Experts of a small language model.
Size: 13 layers, width 128, vocabulary 2048, 23.7M parameters.
Experts: 32 experts in each of 11 layers, 1 pick a token, a sigmoid router.
Training: 217M tokens, 3318 steps.
Below are experts of layer 3 (counted from 0) of a mixture-of-experts language model. Rows are named router (the router's row for the expert), gate (a neuron's input weights, with its number), up (a neuron's input weights, with its number) and show model dimensions 0-127. Each number is 128 + 32 x the weight over its row's rms, rounded and kept within 0 to 255. Numbers have three digits each.
After each expert's rows: a language model's description of what the expert responds to; "gets" lists some tokens that make up at least twice as much of what it gets as of all text. This comes from a sample of Wikipedia text that the model never trained on. Tokens count by the router's weight.

# expert 16
router:115067078114073153061115160113176128088164137092137174101151122130140118086111145127127087152130119111169127152164141197141152113139157164135106160133089149140102103153138147104174147095039110131179182121136070135155159090079105116157118137119060103172178116107141069166139168083152121079101153131119135235114150132153123127166123167073115090108137107135146133128122129145142108209145
gate0:085112121126128115129192105195102122214170128137070174179133128072155176096164156177111099109098126132066148144090098097177190161165117113113105121100155110111172105117166179102104063103212060095071131159107142124142101168121131130108099142139125127130158123125126117127088120137137115119093148096083173106166174166141133141137108143180167094146152124114145124080090126109112128062092
up0:123162155150113158112131108074153147066123097117127104096134122168177123180135107103168116174163100120106159140115077118108131105094141078089157090113142166080145108147084148117137159116103116115162113034062157097147155197137080079142154206120142104145082127112170135105162099159147161195147136139193105136089093149126070135111133108077147182149130116173108179114120160122152079171151
gate1:108107135171094158107086150126123128164158125121055127170125087180186169110157129110140103148097205132119118086124059120155128081112157145093159164114071124142170133075119155152106153144133162150152115087161115097153105171108119124130082170162141094154152129113063156119080128123160104121170171188121130100171106154206111070090084141123092111080185141114063185129104118137110156164145
up1:126184126123157166185126098101141133123144118103064131131136092080148082087082138191125146139067071152134108075130159137141074112148052137112112156162137078078084150169104111099173131168150133088140118104217162152132149174100119084102164178128105147114127133113133123144201116111155130107154128077161107105084166160099208164103151156149164160169108130105134129116110155137079138107087
gate2:124190139131159156188119145196135081136076124148136096143116157124150159160166164147131108154144148141115159165111159095205077118127167143148101052117131110187144089077106130111191142124126106156140026138129127101110126171134080087120120128059127093109156154118144122137143167122125115123123128112142065088079181147121130147122182104091118140060187078166129124106095091113075156118149
up2:091144159174102075120061087138088058111145200131160193177116154073159139115101090088123175107097133114087154116161157120125146142155152153108164150112103140147142132080111100154143122128117157120090174160116148151154095121148153095146091039144101161150096169180168119126161192051072131149114120153097122105149118121147154129127104170143112167095160155156052107092137090175107143119125
gate3:106087080145130130078122118114169143161131099045124112074156136108095094134121176128112167121165120123102112111117153189172176135134087116082122110145125136144130138141090141170075188166135136199161105090174125167153144171182194173119152138059122115163133097148131109158150163128111136052058085114156133142181108113110091099117112198149165130145160106101112157128083114071120133169096
up3:108105126095101133109128107112150144100122075126086163163101170142087122143136135106163136127160132058125168149087097116143085139153068120157126110115152131152113133114167128095070130145113170151140143170112118049148118169096096131126078139077142099170142105156161153177123132139112118113201118133109130115137224140092120129075190121148113132185097203171142150076185161137194048107097
gate4:123105121116079126138115105089157082127145150113102141130130162149133174070142185148158047153128091144113127112144103120138044162139032126113163113098115184171155136146176140126070126103098106116134092159142145117100115170173083164085093170079137159115204122157119157198102134153166126131121148152111100109174139079119151178130121140172098083168172085138173123107123089097093115166095
up4:181121098121118176090110143151136069157115120133135166125196130122127146126104116105122100118133097133129107213108168139176136114138093130067096167102070178123120050133137132143081145132125193201101168118121162157144111139103183138146118162123100165077194094122112080150116071100100146109134130135124134128203177155121141097160171202088136131112090126142146124090111095107166165131061
gate5:147117086201153145115148115112104143104174175106157171090135198083157193098165136130186114137102173151121110100196107093177093166148118161080126169223087184160150111165121054132146125163112133150109142122134155124144066108096087141098127112115162176133144098148117102117122139031090095086110142134136137121116125123143124100106098148139115085122112112159059127126088161149131111103092
up5:064142126132098145132146127114197148107138116134127159107174132148131078096076159162095119133135102098119087099096133114124145119160100146141097059184092112097172161166111127093097115132136135097109047103198154120139202153106131121113130210165115141176132059116076146082100131106145074116095152138125082161094147156117201175093141144126125129141104139201138131136143218146098130129119
gate6:107154123135099147114123147119113109147182172176138129155038075105158137151094115124087148127109107119090090152088141153136136109109198117112081114132113132146081141173165127088045116069157151106131114107134070172142076174123060142127109125156157143157139102114150160165118129168141099129093174164104136113079113147187152135120158109127157094140162181099218122146189072158071150140104
up6:140127153118136081124084137162167141130157101168141124123158143167167178122080131133129137173184112137148129098169051112098083105116104092166149161110114184119170131140157118142175111145124097075141113159155155158097125050157200093112143188167091145108147156102139152036127146110131110101116103189125170101070109070082149136142114157154064143142118067118162130093137169092111112131179
gate7:167138121088141201154173087123161128117111115137162091150148124090077113126109194137145139066106181140076137058093137157133129137111082085072169072116122151090082093134168136157171158116140222109089054177158123114168161152124114118149142125138172133103147109164080112163150095087161148121138106072131104129123156157090159105128160093105183167131146170121114123119083095153103174105137
up7:086168064128073172172063144117094108135160163118071114103152139114142128070118154128200149149123142105093103139193121139176093144227115129147136187080135124106131171128133075121140133151111158154104184138121114156121160099172163096085145084111127162166106146123150099106139151139105171151139085156158135083132092123122099124094102138190130108104103148092156084139106145102080144110031
It responds to: n, i, th pieces. Word-final or internal n (tonnage, Hernandez, southern), N, i, th pieces, plus at, he, city, held, father.
gets: "n", "i", "th", " at", " N", " |"

# expert 24
router:120111137128127120174100162130121116122170148109131154133101135148107093128122105132122205099115119112164125136145143123182117114117141186150107084147137180144085118190136120147113129129167077097125098161084141153174088175058116122115087106146146104118124159130154165110132136172060183086148086113062110122152183121191122156147148158160080074203216128142180073076128123144136152117057
gate0:123102163137095134107091118117121138185226076109193111162163132156177093133137119098134146138127131095103111114145193125058192135144141095118113120148071065118086137112107150114101159168187128143134148102129193108162092143105146110134102120086098131131188149136088207081150174119070159103074098134110108121084154098196143144088140128094126181132127110167095130172150142094142102135111
up0:137159143147158152121157101165060206110158117113131174161143161065100133151116126145148166126154120152126073132160171150104088137132115125128132134167136111090099147134101095129082143188202122150101151056134171105079150145148122146082096147161063096130147154142104120068152174126112126067153128095111115114090139129212146085127123097102156154181104128106145050105119082094136057165147
gate1:179095154168117174081094136117085071106124106147151099107088098124105101160076183162163113131127139082089156197175141192080102116165144084106119111104101122098111139145147093154133164162127103192144138128089114136133181106183172139149098075144128128161134165125058166122131171033135165124076145178101101128125147129151100120141148156075152127138199124084139119113138102100153167120166
up1:145171175142161113165137159133166169046130109082089147122135135094077189092081157112102116103140148107107134113127151138164136112149206079121158087143114125077167142091121134030137079144148094140166160077102161165131154160162107088112147103125120101094168134113108135104125111137143146058138098104091115144120131135195176120066123152082172146158165145161175113103066144153094173118119
gate2:124130141112124098125163118103181122116128193118092093161120133104066152144057132124139106091131094177131180160106133123121095150120117156135122102182128128116097151126140114109093079171114174120144147116100154133121119148107102163161162074123096147095067168177107150102165187151182083048170126107159164108138196164086086173089176118133109132147175063138158120154095179148120105122042
up2:113139106164150151128104154054132167094113142137155141119151091178156085082056139165192140101195138061187128125118175104081171104151122130152171135120077093098104105135148122102105096143116115124168120144119157078135147133106161212111186110099154112135161121058167110128100155136158116146134118213126155135124129082124136128094150095144122116121084191183117130140158060084113153088114
gate3:122068162152111121097086127163145140110089113115155136093093119086112072073142171150157133145082093116132111137185130121129194122103112105102109098076166157166118129150109162155144114124127132093150024142116092246183117144169157096103097111143128181163137123142124158159157109152115158084137142131128105131129195087129168090059167126133141097121161182113088093112087187119097132129138
up3:151131149134168147129138119116091194160144151135120105124116157119122123158137091195163073115147135079136119064055165108112131100137182070114115166175109093114130060137175160099100130137122129113167133096101162072104150147175107162156154109106108109121154117155158092106120151102161119193115085133115088089118162135164084222151136137056120138158097161141166067155151153102187081100159
gate4:124190186117140110140078143177112128108108075145178145112081101140209163115095116088186107143105125112100135132108128135124122188173169070051163112110103139127117133120148171154143055068099141135116095124143148120165142165150087130091125133159148117120118128126087162178083129120140196108097075147075135137162178155093152191095145129128092127143143095188093079143096114100068154125111
up4:122093125161142152089145123135161079143154140169142121092081090128139073169080082081171154109142119159085099134191147154153106147096188142135174035112136090116084133163100161152139147125196141088168128126129102135131125136096113081143197169095143130144130142144105102197095185117108133124071176171114092153080117116143105127174085086140126106163154135135066125143165130143071138177083
gate5:118095142142114183136166095134112143185141161167074123125106086159141105149130120143122098161187113165050135174145197128098101148123219098108117089136089118119151146162090097079143142125138149095102107117149139159073178156112061123086082115126130100103144083082110159063122126105155163052174144098106121136144106149167144144114111056114129142125132107132200116151144139149133129214135
up5:111147135137111103083121116135077090109126133106151179192143081107140115197139139074119091153143192105178177150171107130091089117085093126149097075100187131156131125119114056148118087125156123210148117154090128176119111072224160180138141103131157145119094100166093139140159126114160154101157131136152142116136151084111098057155132150124130152112154115079142134155080146142144056087133
gate6:112159186151151152187158133145139097108121129167190092176146110131158091159126126132125150172129085129098143133100154147103148159090131151045142093165090121106117096134131110082083141129116188131056155155148185088148139164107080107154099122138072139139158150095130139109076192085103147160072152169098083121148124131173156161127172059063133196101136110144126110165122093179144096117093
up6:188095090116116160107093085089112100098144134137083077132129142117156165133089121119074165140166121175135078140057139130095128182120158063139129124127121147149149138125119099123151110121138144182141091162167142170157054125153073145109120128120126134111137101081166116187074136162155101127144153170145107107123162084101040108058105111152136145152155142120164103142178076122117094223185
gate7:131130092131125114133194090110181125145178161134119100102040121118096099156125134080147128121084136113123076115155126117110088111074079124138101101108103164151126130147144117158179207130142170149126111136101154093122193193095140089096185139057179155123112118185100124121145177111112139154151143158123062127096124102166133144147148158064170107130173135147148130138197073122149181119064
up7:091134066140153142107117166144097123096162117143174126198139166169061135147110114149118167094097060100090168117136124132105149092167094173108157109165076134119150110100135162070081135135119131132120154163204148097114119136138189154166095102171193125146175138080211139106061129121181119145124109153154108144095091123089122117150117069141123129092086172139116116125077151146141077173160
It responds to: ie pieces, conjunctions. ie and other vowel pieces (anxiety, siege, Siegel, nine), plus words like but, including, several, After.
gets: "e", "-", "ie", "ma", ")", "ul"

# expert 9
router:064068160142170096130183116069109119149103110104112124122118138099085100146121136103108136170162114129123116091153069097096131155123146124170151169124142121161108120165075106135138111121126138198105157083118113122117128201131140120182098121187128129118090095116069072185161078177158067180111110145141147157195039102115170076138105108143091176181098126109152140134108120148159104163101
gate0:155161088178125178177136135161172121148080150110146105189126115129181112113149099100072134145143092081188192146133129132128139204154144174126049156130081152080111141104149180097105147120088141129196064124127115111193144127136104146131158119074113172154147133117124124135110100155134115076131090133155116093131135139156081118108127071108117162141138113096078126213082150116085093129069
up0:122146127140124212116100158105115138142111192079115111120075117189121135118131155142151115198125165072139185092104099099164066163111136116136137102126063179160125081119126156138113126072169105096136095171130089105166077127138142099137158118110151099164130161077160180165120154090169160116170140129139096082131073133143139131142166086046100131068112127147084175135117167159163141128182
gate1:126142128073145129123137061113141204126125115167109183090135100054121069125104169123120142113151115136060123150077120085144132155137141083107138118108084120179127126105168086142141139187111136156088109153108205085129123146091128123159176183134172111103120086081140155168120187077129151164111110159090142144144143093160086094162155123154157096169197100089151190112130089139125077149091
up1:117125161189121139109095111150185098139111172124174107100145151136122126122136152081122152116090161159148102171084170117134150080132071066146126101108159184114089112095136112137124132091092166152134133129074128191126144115093111103144129163166132121093124101158194171195095149111108156146149098184130130154106041166087126120188120122068097184144088103143160077128094038094123142092142
gate2:184104103135153160103130190150145125132170140094144066131061115110146123114080101152110108174119169079169153073079153160128184114125064131099117147121105109192124105125121164146171197142134121108169170174155130152141151095108105137089156133066144085170126125158157123138114086089152145150191143124121098123077090110098122141118163082135088069144148092160165072144075139074072137153151
up2:103137108148040172158139085115155145130076137149057125112155139147139127103178156141140134102139118174077101174142143142135139146119165118107080104120105152140124135148141185089069109119091148080159055101158116087136170110117127127119092149210076142132122120087152185092155103121104123086165109112139104143146147132192129163105136136093176189141096174088083165090196139167125172083085
gate3:202157134120166091142143110171128110078159131138147160139174123119083073100098109108142142088090150140048147137086147127109132137124167136137080128123099113089094065134168162151158117171139117123193110098090110161117136124105081095082125141196137108136091170123172144110121165036088155077139144118144173144154130124169160114083182124097159135152168083187144100193076160123110088147130
up3:111145141185149092162095162112096106057121069121147118116116180150141119144110099131068144065116135105155199142157114068122110117185117200151092118151108079149108172089161072130102113140191139091146096154132179119124193108119123174117157136174104132128148165117104159154102097200104107112104145084162107105167155176127113041120131134126113130138131156092087175105152133115132059123145
gate4:161158122148145145114117110076121127172138153119138190135087152074141098100168111169147147087178141084132141160154140137096126114149114145080093131108146103118176174108150094163123076171111136067128118069105180157064187153155097079109127151077120107186110165164195110092133140106148162126075170110118148130115154137186062166171063137195143097148139099124166107163139110161154131120082
up4:102169125133108119093182129178036095123116166118131106139112101098127148129098101126132175088146143090148116184180135113113086139068148095137061130092102075142131144148111138148185166139137145098143161109115095116177146148117164148148141129024146162106198089140114099117148124138137144079156205112131149098102141052177086123122155122117122133173113199123076105124112113116192103113142
gate5:104142110144140107102204164163123158125125125097132158111082193176144207132141143117115098078098186094158160117071212135142101120167114173138096125131123163058132101141099164154116113102167141153134042131106099126114099082113140168104063152081138139125113183149079138127144134185165151064116139102186109100132143110135098108119131109120112109103098114205121131186124116136113162161094
up5:150099148127099073077099180015105149092165120123139122157145115126099101114153153122190125127119102140095158136141136097197126134079152153092129111151153051079099173119104154166121134117119133166107104100180175111103116144137116166140098100180135136158095156121142185073140133073091120115128135092154138157160184121131139146114154154091150095177173176134084210077120155088173114126149
gate6:109123109125110164163067115099086172182196104083162199115107099055141119119125135143149109144114137099134124094154099137204127071150090149133147104161116077137155169083161106128113108168130132125163127064083150101141123159166100152103082111115147156176075120154142147146164081145127189126109086171116066101152160053094152144183146158159170093111131134107169157094145102121132165144088
up6:117155157128076141109150109155180054146092165184061109114139085121112077127122142139139191144125177180149136178091127127116119128147155049127140120128125145103097123133128127172113149163092190165128141133156096126136135138113139137106117117137166201093140086072161115126137215136134153145049101088107102136100085170146099145096156079111120127180137150142096136132073111123075098077201
gate7:111160078111124141130141107216175109151116090131104087116198106106127109131136138111135165107190167169106096142122086129128084174158086148171089094195181117135110193082145101115168123166129175117136119160109079113104099150154124141045162096108149103108120166086095135107131124132140154098176123110155139236128096123169091105116125150107149110133188114112178128108115172107071113110110
up7:129116157153187144154182133174052146145093155136164194153132187101136107109191119167091146098122086090121147137172124133063145118130084125113069104061184189148155097109174183100110091124140108116121108142134079125168116117123214160112129152124117103096131085112124105106121132119191117079107190156125155125101083128100125134112071130121128131114153072119112104133123150179149176104071
It responds to: Noun endings, plural s. Plural s and noun-forming endings (reasons, reasonable, language) plus abstract nouns like change, performance, support, role, level.
gets: "s", "son", "age", "'", "H", "ment"

# expert 3
router:106154158135094132120156111117095101145179080152106167085098116165096151120122136120093182092117168107051175136120120110124144149167150179140106118126143162146093081174126111140120195153124161089079111105201156159124065179187128163138108104113172136129087186127141130151085117100125163086121175137130077075112151157164112191134161048087108102077132086089087087123133145149119143105103
gate0:140133146152150173088097133156132208130190089168152092131108129090094109140160107132111086102176126171156116112180146130108092094108150072130170133123110174085097141172168084092141142129096124125098094131119186175085161141116062130156148138112130103086059101176172133101099112117123119091050130120125070176112171085109164115154102158151141125120126132195179096122126127150139077197165
up0:149136147179145111139188151116198128073118069155128095116155055121110076067142111160138184112118092085135154147148144127133020179088133101143132102091160143118169088111170131102146147162146091084124121171139102126103115128109171131155197113176134132059143112129114130096094176177110073145165126128161115122099125156144145116149127091118140045184116101165165136168145120143117100112101
gate1:134175154116127143200110122111153169138133126095147151173152158105122135194139130208105118109139096100079098118070122186170145060120143104118118075101141133123136211145160102214155148136118125087127099125117164072104160137117142119113102082141150062078163140125137179101143124109114159134090124048137048109102120123148110111131136123132184135144175107127193149121072147143080152126126
up1:125077170172108132135155100164086117109176153162144151139114153182161146120176139102132137107157141116141054139148186157080158121099162161137150157117094140116154088145129089173084062118160128096150091060118080166154104083185157171176107187147125141068064150142153134093124097118105076122123141083105150140112159154082158102179100140108147188081117112064066109129094131124121125125125
gate2:100094117180105134208131109148162139127106054090104099105133184136134139117173158134120139102090140157112189132103145116152131112111153148209144173123107169127139186077153081172107050153075150141141113103174099116149049121171158102112159165130145195110129148132081141139077100151121114080148170125157066104088136082128059130126140140138146127108147104117151120121124093077139179087109
up2:178183175062170102127127098072099139115175185105092104117099117084177138105092067070152105153112134101175123100117095112151120119140093070130092194194151115109158135167092174146123138090125132166133108113137152150172154036121071133132119158130130094141100109129117146085116158144107082127074166108102209161157116147158148146155143123125125149209169138129147145104123135124128096082127
gate3:143136137118167141130143127112183161170099128135126101113130102105121214119141100131125078042124129093061143101095204153112062111102138095091110181184083102156182135112059150165128132141137111129068114107113138104158087131158096139150151140106111094155145134122099145127131146155112181113138138146181157059119185137182118102165150099160100123126058092124200158088119119121162182141112
up3:177100140136100198134136143135120131114106182167185133087155169124139109085105152159114205111090138089154100086163130143093129112125143131062113112072111144169100110106158098119112140145113191205109124096115110160088164178139179083074161135191106122089148085166158120108130164096093113160135109110060131100053141093167107117132142127086131144100132161188123065124158129116167131087112
gate4:112204052107099126172124143190091135153135147132148152160142107135168140131090114107113122156152074153159124151080084088126127117111119127150132113169149191112157125123146061090125166132187089120112149156175132135092082138183146089154132102100087142171156152064124172110149090165155118047089148129115143157116085059177119128176123146112106125175071164111114064148137107121068121123094
up4:128131199115122118151107161183152095125145120154162145141157172140054220089145110140156085170145123105095122113138130106131140061106174152121108145128128085164122106114136121057120108178134155129117130077101216145180149114122118087149109143155154145141093082143116098106096120103030125119129143131139146067125116142153144136093155088081187095123131145161105175083125185102077097160173
gate5:124120079145123126081111159179146107187174094151129150093136187160115208125045095211123092136088140092068149160136128079178143141152123077083116123115123146100187145122130163122175103112136106164155153114124141153083122136079114078177095087085105157164166148136105116078115077077136136115133106133156157076144141191179100160108141149170101110149081130126116145117167089105106128123124
up5:135106176122129095167070111119123158101128172125133104145135148106136087160185142045151073145161141144200133052172110196090115128132112184146165169136069125108105065138103132106100157132088111093121103153132152102151165105144127149148138161167140095130140109081113123140106184207073125170082177118082091146140104076090194103124126101106164113108129155128134122138118153125165151132195
gate6:090146154146119098114157069109124159086143179119141191151125187086108118158142140108119105130075133113123098113140149063153244132093079105106191161131113138122118108123077109161096123161131145168111091136135091152151124120143153160148098166066130173131142167131092148153123138135170104104100122132193145141093076107150047129120119174147131109152121144113090106061058206132108137093119
up6:113137147193110103124093083103171119106178131122114165173088142082134124203110134170128177112100148145110117110151129159129201114090158110128174136085128097134150101142104140198124102117116115139132057107120113074147144132150122184101113163057116148098081200138125206122135182112139095102115204118121142135075101166124086165124155125133112143148181122088136104111091086169089186108090
gate7:168147117115109095139104075151156117128119141084128130192179175140208125117152170195104117113119046127130144169067120124132111157077088097130099160095146165092117134058163133128145182169158107152124162135110153099163084119067142166131128113050142158140111121122127191094103181105107123122142142123129178157136128158099166136132028165150149064148115106147135094121127122090096158150140
up7:155150128075152154135145103097107133177150176107102110102140081096091067105083106081086132078116139130162075138153154082133075114100142151111146143130117143160088105162212106140167141126132101181132098166173056169109156103154134153141144163129204106074156085143161155128111137116181182090104173132158112118134120107063158127156106125118180135190089113087130129093157075150172108097111
It responds to: Accented letters, va pieces. Accented or foreign letters (é, í, Š) and va pieces (private, Bolívar, Suva), plus ur/er inside words and coordinate-heavy table text.
gets: "ic", "va", " 19", " ", "ur", "er"

# expert 5
router:156139208124061150151091095117125113128126134139112142128099119076132210134102151116123141101110151120132144127126119109152142123140150141121132073139193110150115129085126101108104062040128142156114135179101157131093131120062115095137146089080132126118082126148125163072112125134148171129062151137124040175063136133172105138099142104159186119154172122196166134203163146120166108139184
gate0:103082162100159109133124149188166131152183115123129101126087108113163148105128158105162137133141108037071111103109110173124168172069105087115152102128154133043110117083128146109163129123148160102135068081138208193162101123145120171154080104165114149057129174128129141065129121134149116124113145150157106132121124142202186123091142113116088134110129164183156140074117098091091107147155
up0:163157147100091149177160133104142114142054144147196089119153115136148093152159154123184111161115108132126171088164074116076152131091125105128186042113127151167110115129133139167134151096067099130179153150092136068142171126076079157139111163093150081127088085147193167125135168106099171163139063146165120113096151111075096162127149159135168057128118106150096110121153140161095143145125
gate1:124150139114131167124113131072160160099148107129210148108149099161127078083103118148144151169157179091109118072129129100142121128154135054060144156083070079157096123101146103179116141131120172104206166156121165083132161129092109120142153123157169094127131089093184096146136125053118170170073145188129115173146074121183103147118127115127149102092133115146082121081163140138112125176092
up1:148104138138145140129097116081147153124154125122152151102151134139150146156133054136195128153164159149148088109094091118195073154174091127147122166112128092067123137093059075102097137098106102151083189111210103147090144142150107125155120144113062132134133158078087113079140151133058119133093108142067126198138140075191161190115173134139123162129167128131176108108141122101086134159144
gate2:176134110146161166137136156122130121113173104131104097097055180174128043083146073164170095128094153119095115082128120148175103156121149158133118087114124082112120219180134137154107122140111206126179128132131108132148100036127148101073139155076121154126114096147131117160148131127194078138096138169149134161070145103113109135116146138158107137121105158132186160143151133127101120164044
up2:083113109144103125200065149127102122119068157083157149173105170074119137082148169142096145125123101101078077130136076136134167125105136136204170181197162080094105175134133132070141169161127147172118182126058080104105123152117108124092179104209106139102153152096129116108106133145151124131120165121069084146158113168139111133131127153111134105151127085175121150139124083108168135075103
gate3:174101125108115076138115080155151130117131075166124148174134129120117076180065127151103143077084077129115155149155156149123160177106152115059151140107130112047124140096132077081162122134094145095084133154177132153127070169080096138178145161158084128155134070156063102111126137119183128123188177186097097131077153130128161170128148139107153132135126122126143147173123153134108205171098
up3:086164143143164169118113166136123177160138122125146128118112111126138152056187110095134163182139167132123087116075144124105086082154137118145079161133117141220170158168117143155098132137155145187146126140065083113137134099172142131087178086073180152113135142094156156153107110127099125109089108070168152076163145115138081047172133072158120133141146093144087125059116107121143071131160
gate4:172167141111116129119109044112193176149185128122143163155163186105098145126138162128136132071065147111134069104125046195134142116088116139158101125178102135084154086126117096131126134097150097140133114154138159144139134132136143136174105144165138101139140093132124130121107114140186147113134083162163084117159198080109193186069142074058147139177125145117117072121084117087172128114115
up4:165099149150145142145166076113128150101127134134174203052095119185110136141141156092107141215132142101076137121144074074147145145134148171078171125063112149190154122130101112061130128140126133085181113142097145145147115113153145108134127125066139126122124128176095188194145136139132124153117152156130085078111105072126127093100100106138097097072053144101131151149167132066127135159178
gate5:152158098135137096107145132188116112066124140154122202192171101215140136110158087114112092117182142086082136069104130134111050129126129115161124131135111085066114124115134092149156136143121175091185074089140086149126153062134140157082131148143103094138102147092150173106116154108119145126157171120141124151079146094155153134141075175095126108120142163121119107127114138109116226209120
up5:186170105185122059124150197154142138070198113173068139200129128130103128146125105120125123114118149130128125072119118108135101090096101153178101115155172117070098106113112061149135131166119179090164114163132098128124136098148098108112102159152105127174086108111117166084097114102147113143114149127071136112107106137102195137094098096159116161087186187072158170169142137131158180179156
gate6:131140158073117169141179182142078128176192144184200131149135133122167096105100094109143152063123203101097106126198173113083157134084153130116121061176135096124108142135110101142118140105102107092086102129169137097116135115103064112109152115140162169124070088096161207073114088084111129118167165138137140187096087110167117129129120134137166119157166092129103151167106150128162143109123
up6:176151137083089199104129115135179167114111167130119108107067206151111160080116148178090165113129129151138128132167059139144179109171130134102133098116116112108133192086121091124116105096136091125177129144146116141143146127137119149097128134149130057161081064106163130127076148162107172165078160065098081116121131160143179217102162147107098125140142148070123078125153090087102160124114
gate7:200108104147083164078101169090159130105107130161148117150115099167110112144174145181123159132147092169126101099115117172081119129123145133090150171086111164049103144194118201150120122101131086139143111086129157137090162105089097151147082121143139096119158173089112093119155150158150106103111092162154090130089184189101127151108147120120185086155117161144128055095119134216110180158119
up7:105149112122094153185165073173110135180057103109078121116138086166100172134240078101056188105175062170130110136112149115172151127139112098105148184059151101112149138163108091148149127115083117108133136114152081073094117137151147139110141193140108144122137137128153155120089149095088118129169086084113142130089126136124133170164113165118099176140092099169142132099104175119144118103149
It responds to: Short syllables in names. Short mid-word syllables, often after st, d or C, in foreign or accented names and words, like wa in Milwaukee, software, Goswami.
gets: " ", " st", " d", "da", "wa", " c"

# expert 17
router:134142116116185106192162129180166145102124102121080111097109151118087098111144096112140160111056162173112118156163121142177178132106103101125109133089108120138157138136180093162136148156175205120122169158135090076062186097112107150145163103108163121071100087103075091199119142137143088123111109107157123129178089082082179160165144091189109138153133138103081139199133117149117111114142
gate0:180094138111120105028142126112172139153120071105126102140168084099123136209139139168138142135130126130152119121131102106151182192144179145116106105169050136115117147103194127105114133169108134083105119114140184079151139153116111143138066149156176149122172112103101104061088121100124155073123152199057110048111153121162108122131111138122119154120149123158114148169134171148188119124098
up0:118180075078122153124092089072130115116174134076136057163151139097131083106143163130107128124082175107181128088090154162128168127129114121171141133171154102089091129092143106217096115130093170192164115114143157080118127090137098183162124149096137130092130153133144094164134102105102108153130092187092084111144151143132132158092108116141148183168142103074124149191148128148192055106094
gate1:127133161126105132121137129194143125129142139151121116211145093123133128090091170161164135114115124013130124172128099093158143185137159159143135168120191124071094151057161142063185156149150143126174097128156203092157113123118053106160114058124130134185122163125102116142115138098114148181121158175079089131127094119160144140098095135147107104104110171095073111135147132086139143141116
up1:142099090152159110135111105123090167157113130152137115140083176127129066085175112146132097148195202177143180120160154064113129097202125132179099139147114110092127130129121161105076117164081113130129113118123107146114143098119170157149148151055138128133100069137093119132121129121123116178023093095140195146135096128171153111097143129203149161091115083184159121098102167129089123097153
gate2:092145142116093175153136116102172152105184138083101109144093059130130145078152141166172116157153112126186178141086135192144121114093139127065089081188136083081171154119081094102117176121153179152117131132141108136114111108146109112135111141136126103167145066079082213099102132085219103097108135179120148154160163136110142104104137127145112100160127121152125132119097199084159098111088
up2:131096123105043112177142160120136107201151162088101122104120117104139055107182141143131157146134095131131156093146112156155169115083102116085140143130124054119119157108160127113122113186059155194185138122086129127117108137111097188164103128115098134079092117189156086073201127155124175139119103141160111159114188122103182146151139169155096120120158087099137180128129083091134148115078
gate3:103124083216175129134138121187109145129124098100154184177160150105062124119144100121059092112111113112137148174141149094121120099145177137151119085150185152108121143108155151114186089136141092099088116159141195145158131131151071149114095146130117127145149124175098137115104140116061102104119081122095198094080125216128165102146147060131134148133154156147097118134098171130077113158060
up3:175126111124168161130147106146108144134092122196162159126103124119108171163083105131136153081179019112168132128132112140041151147123084169137123110120084147125175109174102111154150172184109110120119117143140152154100110129073109110116162115147121108109198126118142079156082091164122129109145188066077118132139095128188130157112078150076096125161128117108049101092153177133120160176122
gate4:159160185127125147127158071115180137106110227110113196134154147111126149154081140161160124146142200138086150134180143127136115136142124080139098106144176106144082133190068116152185156157110215147124083107102131154112159143115207105136038124100103122123104098130090166154112132111135141074097128177143091140117136148162127139092101103108074129108114121137120082132161142128084087115084
up4:118199161153125140101163124189151151129099165183094138151097134055146064118099129124155142095145176128065179114141125146154141130151152130172110116102130120164160111118032056138159109172167188148118141153119108164106134151102112142162119138188115123158124134129150129128098085056076173113101128149134125184118108176131179151119094114127151088105143134119128049116118110102114112036134
gate5:037169095153145115155133143160128159085144081110122185111087127099095128094040106148099107101187075208096190146118111128128134143094119158143101086192104176182197105086142098145058156136093141135110140120175164132128155134135116148106118119086118121128156124109154118130148130131108139093154138120129186161118156123108147123122119087121103090129124144202137097081187147116140088195097
up5:116100073137095135147054177147127135120124134172119070137055143124126134196141190137142113108135119094128114158178167121146104139209136158184114166087143131116108114084171146105161111162158121085156107123127073127151080180109103179122092181145163115121100147155163142118077081139140080149100166173115153156147081096152081122164101172171078124203121114098121112116141093069132118111100
gate6:146130174087095120091162096111141137114098066135090178091154146106135105165117133100100147162177107173084176075118145145091129095089133192130198173183146105141198077145167142115106106146140152118139135138129188082153144160149093127118176085155138096112084128091101120107082082138175129150174116134137154153135178179098102142150080158128181124144133076041134088132127179130103120162125
up6:125162116142108112138079103150140127104157124117140115093105153126145145155184124194149172129111153130120137113183131209121094110202142172159179107115129104118059163126104167149131075084126111115137090113095107129043108162118089123188094089067136126103102133135153138163197179137109118129104161104087114144082101120147142156163118116148086101142081184092093093128149038179120178115120
gate7:128101108114153176107112117192125142174121160122136089112147175124099170115137094129089050089154141137147135118035178147197090189098088071149209106072126161121105168174125160090124132089136123119125096139140109126146093121159109147144085135084101122139142075115128136127135058158109134084179144172145085161073146100102105123107136154136164098119190133110167166128134116137172163131184
up7:131140136129146127126146182151128191146095134178104121176128122081102129077104114142119163089183072129117123137129072131127090208088143174082122121138103127188160118132161141085133147110130159105139161119102078123086145188104081158166165113138161162084176082054121154099126071152123125041095121139136206112154091127119157155127158144207141100081155104092095107106147110132120144103140
It responds to: Word-ending suffixes. Final suffix pieces that end words or names, like y, ion, ies, ly, as in story, Damion, Ivy, Studies.
gets: "y", "ation", "ion", "o", "ies", "er"